{"num_hidden_layers": 13, "hidden_size": 320, "n_experts": 16, "experts_per_token": 2, "d_expert": 224, "d_shared_expert": 256, "hidden_act": "geglu", "moe_layers": [0, 2, 4, 6, 8, 10, 12], "router_score": "sigmoid", "normalize_top_k": false, "routed_scale": 1.41, "balance_loss": 0.000103, "balance_bias": true, "router_logit_norm": 2.0, "n_groups": 4, "groups_per_token": 3, "shared_expert_gate": true, "init_std_router": 0.0103, "lr_router": 0.00113, "vocab_size": 8192, "norm": "rmsnorm", "norm_eps": 1e-06, "tie_word_embeddings": false, "optimizer": "soap_variant", "learning_rate": 0.00812, "batch_tokens": 65536, "max_seq_len": 512, "train_tokens": 293400000, "max_steps": 4477, "dataset": "wikipedia_en"}
Below are experts of layer 6 (counted from 0) of a mixture-of-experts language model. Rows are named router (the router's row for the expert), gate (a neuron's input weights, with its number), up (a neuron's input weights, with its number), down (a neuron's output weights, with its number) and show model dimensions 0-63. Each number is 200 + 40 x the weight over its row's rms, rounded and kept within 0 to 999.
Before each expert's rows: a language model's description of what the expert responds to. This comes from a sample of Wikipedia text that the model never trained on.

# expert 4
Description: Prepositions and linking verbs after a noun or pronoun, such as of, in, to, was, is, by, usually followed by the or a.
router,214,217,275,199,168,200,255,200,162,166,232,178,237,181,218,186,208,191,178,196,200,252,232,217,188,174,235,247,217,225,151,197,218,179,134,226,222,191,261,153,251,139,139,273,154,149,238,188,247,168,169,202,193,231,116,189,228,192,256,213,214,256,168,188
gate0,157,219,156,170,170,193,137,161,253,183,195,233,155,205,218,229,144,168,199,207,220,245,216,233,249,186,244,243,212,158,174,232,168,180,140,212,253,177,130,139,190,202,200,140,208,200,222,146,216,174,201,207,236,248,199,248,156,153,117,238,193,203,211,97
up0,252,189,162,222,184,237,263,179,133,197,198,167,158,207,203,138,232,236,215,153,199,217,212,165,219,182,150,221,262,184,221,212,199,143,156,239,198,236,190,244,152,261,170,157,156,210,197,123,236,250,235,245,204,197,229,149,167,162,187,272,237,212,164,168
down0,198,196,226,213,164,221,165,228,145,97,271,153,212,159,267,168,188,242,170,152,135,266,233,162,144,139,200,226,234,167,156,224,130,188,198,139,157,217,217,137,228,232,210,241,180,219,219,218,201,237,173,178,204,150,161,213,143,216,144,138,203,230,193,282
gate1,144,150,167,189,147,143,194,225,278,139,243,197,159,196,125,215,254,206,183,230,226,182,246,226,166,164,174,209,212,188,124,222,163,155,194,215,178,195,203,159,234,210,196,129,195,124,173,214,231,120,175,133,206,177,212,189,199,184,173,169,189,236,164,180
up1,182,194,200,294,171,228,207,237,215,192,196,151,225,251,148,205,250,176,253,247,274,160,190,244,77,157,244,246,190,172,222,170,187,183,224,218,183,156,164,197,256,191,222,188,273,203,264,159,206,210,161,133,236,166,194,238,199,167,160,168,198,227,261,207
down1,220,255,218,216,134,229,188,194,285,66,237,231,209,138,228,227,175,215,193,240,189,227,241,204,196,192,222,263,188,151,194,114,204,301,168,194,219,151,216,168,266,192,268,102,200,193,189,187,233,155,238,194,230,171,206,213,234,183,225,268,232,225,159,199
gate2,214,171,245,54,139,240,249,319,192,183,169,219,206,196,232,220,188,189,252,189,181,154,206,215,202,153,149,220,227,266,166,205,204,120,176,214,145,211,187,260,215,129,186,181,184,259,123,178,148,196,258,278,197,190,148,250,178,208,193,196,230,248,206,202
up2,191,210,205,135,198,215,220,213,94,234,217,217,129,181,223,240,143,205,247,211,225,180,256,210,155,176,152,265,91,150,199,211,153,178,267,224,152,110,239,199,182,181,188,218,204,149,174,220,200,236,185,175,267,238,231,169,144,143,155,220,266,197,250,174
down2,230,273,201,203,223,238,214,246,140,236,168,181,109,176,164,136,109,159,186,187,224,225,274,211,158,214,224,235,167,178,199,136,253,201,217,251,169,238,186,213,189,227,241,206,250,195,216,146,237,195,203,250,145,223,244,204,193,172,251,198,202,205,185,86
gate3,227,124,179,162,44,196,230,247,207,220,210,185,180,146,139,217,186,164,199,104,247,218,143,199,144,126,168,148,219,216,169,244,224,205,147,202,180,179,246,186,222,260,248,266,158,235,195,184,113,114,180,199,179,229,158,171,277,193,287,176,218,187,264,214
up3,213,224,232,166,179,200,146,183,178,290,241,174,163,136,208,168,201,254,186,173,204,158,207,196,184,175,230,269,193,215,242,155,184,243,181,220,217,196,275,240,291,173,232,208,220,183,203,211,161,209,164,244,145,229,250,259,216,122,249,201,258,176,200,186
down3,242,186,197,264,146,187,136,218,246,228,192,158,136,227,232,205,134,265,237,234,181,232,237,259,278,131,216,175,189,165,135,224,155,167,173,245,235,192,158,206,180,244,228,233,262,196,156,170,245,145,172,109,175,243,199,163,224,215,162,293,270,225,221,227
gate4,238,164,183,226,194,151,234,158,187,246,236,193,190,199,184,231,218,252,179,246,211,259,205,161,238,170,210,220,159,248,217,240,217,263,234,169,246,184,216,222,284,184,222,210,194,247,217,144,158,191,233,238,171,184,157,208,170,148,260,256,141,239,236,215
up4,226,253,208,272,116,199,252,250,239,201,226,257,200,233,191,184,167,162,179,198,196,165,160,241,220,233,190,278,209,193,160,133,224,197,206,217,287,193,164,168,196,226,232,152,231,221,229,161,181,228,249,218,263,223,243,167,175,178,227,262,232,213,228,187
down4,167,237,181,225,133,208,194,182,147,153,186,168,212,144,193,230,191,227,154,256,142,197,169,195,200,159,155,246,158,178,244,221,206,190,174,194,152,160,208,178,284,184,208,246,211,179,234,201,181,174,209,235,216,206,192,205,145,209,155,265,163,195,135,189
gate5,195,275,192,190,148,195,243,204,174,165,199,159,163,201,153,145,230,197,236,236,254,107,212,323,173,186,171,203,227,247,208,179,202,236,188,143,234,177,162,224,174,213,213,238,130,178,190,238,163,230,186,216,180,228,180,184,215,210,239,217,235,150,234,188
up5,173,219,195,213,204,146,234,201,184,160,206,204,176,174,238,179,199,188,159,179,194,250,190,236,141,269,166,203,257,171,137,194,250,205,249,249,263,229,230,194,166,255,117,165,172,219,121,159,266,172,172,131,257,227,132,130,142,173,279,266,213,157,195,149
down5,244,213,188,178,232,188,219,161,269,231,190,268,71,230,206,267,236,140,173,257,214,203,170,173,197,128,212,229,237,307,197,220,239,176,105,226,210,256,187,216,210,204,277,183,202,168,141,225,238,246,216,205,240,202,222,206,225,141,212,231,242,203,256,256
gate6,239,227,179,146,162,224,182,189,124,225,208,199,188,251,188,133,180,231,167,193,193,203,126,308,230,220,216,277,207,193,208,231,272,201,199,287,200,192,236,150,220,100,199,222,242,236,169,225,172,207,182,151,214,225,204,217,129,202,246,156,201,243,234,185
up6,216,215,208,166,169,210,267,205,165,227,171,213,155,278,219,208,105,270,131,140,132,225,244,196,176,248,257,182,303,190,177,168,243,232,231,231,175,288,250,172,234,230,223,199,172,184,173,232,259,255,167,142,151,93,309,206,186,219,238,247,249,175,198,159
down6,208,223,252,137,146,206,178,193,167,168,191,228,175,144,194,202,261,266,242,231,112,285,169,216,236,209,217,174,152,191,227,191,124,210,242,112,214,93,183,187,220,153,274,215,158,118,161,185,179,184,232,231,199,280,218,255,206,209,258,154,216,254,201,186
gate7,214,184,191,246,163,167,220,199,192,211,160,162,212,107,209,202,192,227,225,208,136,197,144,174,265,176,169,248,202,220,195,198,171,167,176,200,224,159,203,213,237,198,163,120,247,187,230,120,210,182,244,181,132,158,196,222,239,231,213,153,142,280,180,165
up7,204,202,235,207,214,179,272,196,180,214,191,153,245,229,198,266,259,163,203,124,192,239,161,137,174,234,244,207,234,238,194,218,265,139,214,192,148,243,257,249,128,280,155,213,326,237,236,207,234,272,239,160,203,204,163,203,257,210,221,248,193,216,113,179
down7,154,211,178,217,179,172,172,188,156,223,180,204,187,201,218,157,119,150,219,173,168,203,203,209,250,175,197,216,218,131,198,148,234,130,204,194,190,195,267,228,253,201,215,120,127,157,198,173,189,235,172,203,174,176,226,203,216,176,217,277,216,218,212,227
gate8,179,235,197,195,76,195,212,221,197,212,180,153,178,188,151,172,211,239,156,136,256,204,133,224,273,265,299,159,277,219,206,252,227,237,162,151,133,215,226,221,187,202,189,292,244,119,252,117,178,212,146,261,178,120,210,202,196,160,210,185,227,205,170,159
up8,173,194,237,248,191,197,165,210,328,113,136,233,210,183,235,177,240,208,197,216,241,217,184,249,184,176,202,183,146,254,207,140,199,202,209,164,162,234,207,128,156,205,294,150,122,189,224,181,224,191,208,236,188,221,204,277,198,168,165,198,175,244,217,207
down8,130,208,127,121,179,190,253,179,152,242,187,213,267,201,195,130,189,193,223,244,185,198,257,227,259,193,237,168,209,197,143,167,171,228,289,225,162,245,169,181,105,170,217,210,172,239,231,188,213,198,163,168,172,197,206,175,291,172,179,270,146,104,205,158
gate9,177,223,214,146,161,168,184,206,198,226,181,180,145,192,145,171,152,173,212,206,124,186,89,236,176,163,168,205,226,210,207,174,164,296,184,119,244,177,231,111,211,131,187,191,223,173,208,141,179,181,224,138,164,243,196,241,214,225,242,259,158,184,204,208
up9,201,207,261,262,204,196,161,207,196,227,186,194,226,240,247,188,140,230,166,262,187,319,225,179,158,99,195,216,220,144,198,189,202,230,239,220,242,208,136,192,250,106,201,186,208,180,194,235,272,262,177,204,277,163,165,241,187,134,210,199,213,218,163,135
down9,153,267,207,205,235,209,250,228,205,76,238,212,229,231,182,181,185,211,189,187,238,207,308,265,202,211,204,216,243,129,235,203,188,169,207,154,232,199,231,273,179,172,174,213,251,205,189,149,237,169,163,127,245,259,263,108,162,213,191,234,184,143,206,217
gate10,204,203,194,168,152,162,227,230,155,169,160,276,167,160,232,162,223,197,166,190,256,171,232,197,218,250,151,186,243,295,271,171,150,168,196,178,220,187,207,217,233,124,138,207,210,206,191,203,233,205,199,226,161,152,276,205,181,176,175,268,198,193,159,215
up10,221,211,205,170,223,185,230,192,259,260,248,214,163,147,223,147,93,175,171,258,183,266,133,239,185,196,235,195,218,215,254,245,132,222,172,225,205,124,196,205,197,174,187,244,130,165,204,167,161,158,184,172,184,222,176,165,192,174,179,240,197,124,243,155
down10,222,185,261,202,141,200,239,200,218,223,165,218,239,226,190,190,180,200,190,115,268,191,198,233,222,186,238,225,182,225,206,155,191,253,135,167,191,163,183,129,203,159,151,161,179,213,191,208,274,206,225,157,213,150,239,181,200,166,163,177,227,123,173,206
gate11,240,115,150,209,214,227,148,143,192,171,205,154,187,244,173,230,199,185,278,227,213,250,174,239,192,191,228,273,139,151,276,178,231,167,137,179,194,175,224,114,312,173,182,163,221,212,183,210,220,152,238,229,129,155,205,203,127,215,155,210,165,193,192,206
up11,203,190,178,217,150,144,285,177,198,139,164,215,185,103,103,226,226,234,203,202,192,188,167,250,138,164,173,173,231,212,216,209,198,204,167,220,170,215,180,143,199,178,281,201,240,196,192,138,237,202,224,214,161,220,191,224,180,209,165,201,143,260,134,186
down11,227,221,174,207,193,230,168,185,215,269,216,239,227,288,196,97,256,256,241,177,189,209,185,238,193,259,217,182,154,231,188,243,193,226,169,262,326,213,238,205,184,208,256,204,232,173,163,190,155,217,210,243,191,189,163,225,212,220,131,257,259,225,241,95
gate12,188,205,273,181,137,198,266,161,227,243,316,103,158,173,190,172,213,177,262,197,169,225,186,191,187,225,192,276,129,121,178,203,206,217,238,224,228,107,200,117,218,133,197,185,252,198,196,188,167,159,209,202,217,267,297,229,164,228,241,186,220,234,225,203
up12,191,195,204,225,251,200,182,180,196,192,203,246,212,295,228,188,223,271,151,236,146,170,177,233,229,255,256,229,216,182,238,178,234,220,158,162,254,201,130,154,186,188,232,169,133,264,187,214,190,131,218,222,183,167,235,121,162,189,172,203,167,223,205,171
down12,208,204,161,223,188,201,255,165,156,257,195,250,326,231,182,215,175,273,215,236,103,233,215,214,177,188,192,185,232,237,158,234,152,223,188,200,181,220,199,190,222,297,177,131,166,171,138,186,259,151,262,161,234,185,204,191,173,150,174,250,212,272,204,144
gate13,214,267,246,116,200,182,200,237,220,126,228,184,181,166,249,165,223,180,186,192,105,246,157,208,152,191,214,232,216,178,232,135,187,178,240,217,224,169,221,194,235,193,122,204,158,155,224,221,150,245,254,226,197,196,248,199,122,203,237,180,209,262,106,287
up13,91,200,172,193,261,242,158,240,232,244,233,188,243,247,119,141,205,193,175,230,271,225,189,234,191,210,126,162,209,288,217,186,224,248,252,192,238,160,236,132,179,209,215,242,237,278,105,188,219,209,142,233,130,196,202,123,178,212,229,188,231,206,195,319
down13,167,249,223,232,149,179,247,185,165,259,175,158,191,213,217,199,240,140,161,156,242,147,163,268,179,223,203,156,145,176,245,178,155,245,167,169,159,117,228,208,191,220,157,242,268,144,258,207,157,252,182,165,212,158,139,224,208,209,134,145,251,297,122,161
gate14,213,196,218,164,111,185,236,166,174,202,212,158,219,152,130,198,150,160,226,154,234,223,254,237,198,173,184,333,202,208,132,226,154,194,224,215,189,196,171,182,233,209,286,225,132,179,263,233,242,208,217,263,229,257,307,174,253,220,252,178,183,182,204,279
up14,274,159,204,226,220,222,191,213,244,163,172,242,115,65,198,253,203,241,152,257,248,246,181,237,196,224,164,156,271,292,189,248,217,214,228,236,205,214,217,187,171,239,225,214,210,184,208,193,279,211,221,130,232,137,170,193,195,222,211,198,239,210,184,164
down14,230,249,244,187,149,201,217,224,266,199,189,206,239,219,182,297,206,173,159,192,165,118,230,142,173,152,230,170,263,210,227,191,271,190,191,187,235,202,136,183,167,191,183,165,186,210,210,196,199,219,179,194,211,194,229,205,135,256,192,196,292,283,216,180
gate15,242,208,200,166,96,143,273,213,219,270,227,177,165,228,218,279,175,184,198,245,245,216,205,159,281,259,200,206,209,236,267,150,229,185,262,199,160,136,260,255,241,245,143,219,154,259,255,129,173,215,227,194,216,128,201,218,241,208,236,138,278,168,248,137
up15,203,225,187,178,255,211,269,192,217,222,237,248,182,159,310,223,212,208,264,178,224,275,241,173,147,222,220,108,149,151,193,179,195,172,221,246,202,148,262,174,187,211,112,157,190,170,226,209,196,196,240,168,276,241,227,160,191,248,115,188,240,296,270,158
down15,172,203,176,250,142,199,193,212,206,251,211,231,197,155,233,214,143,194,208,184,169,213,141,238,222,218,242,228,223,249,196,237,224,240,301,173,266,205,154,196,173,228,198,141,113,200,175,198,138,165,161,252,171,272,158,260,207,256,234,194,143,239,320,237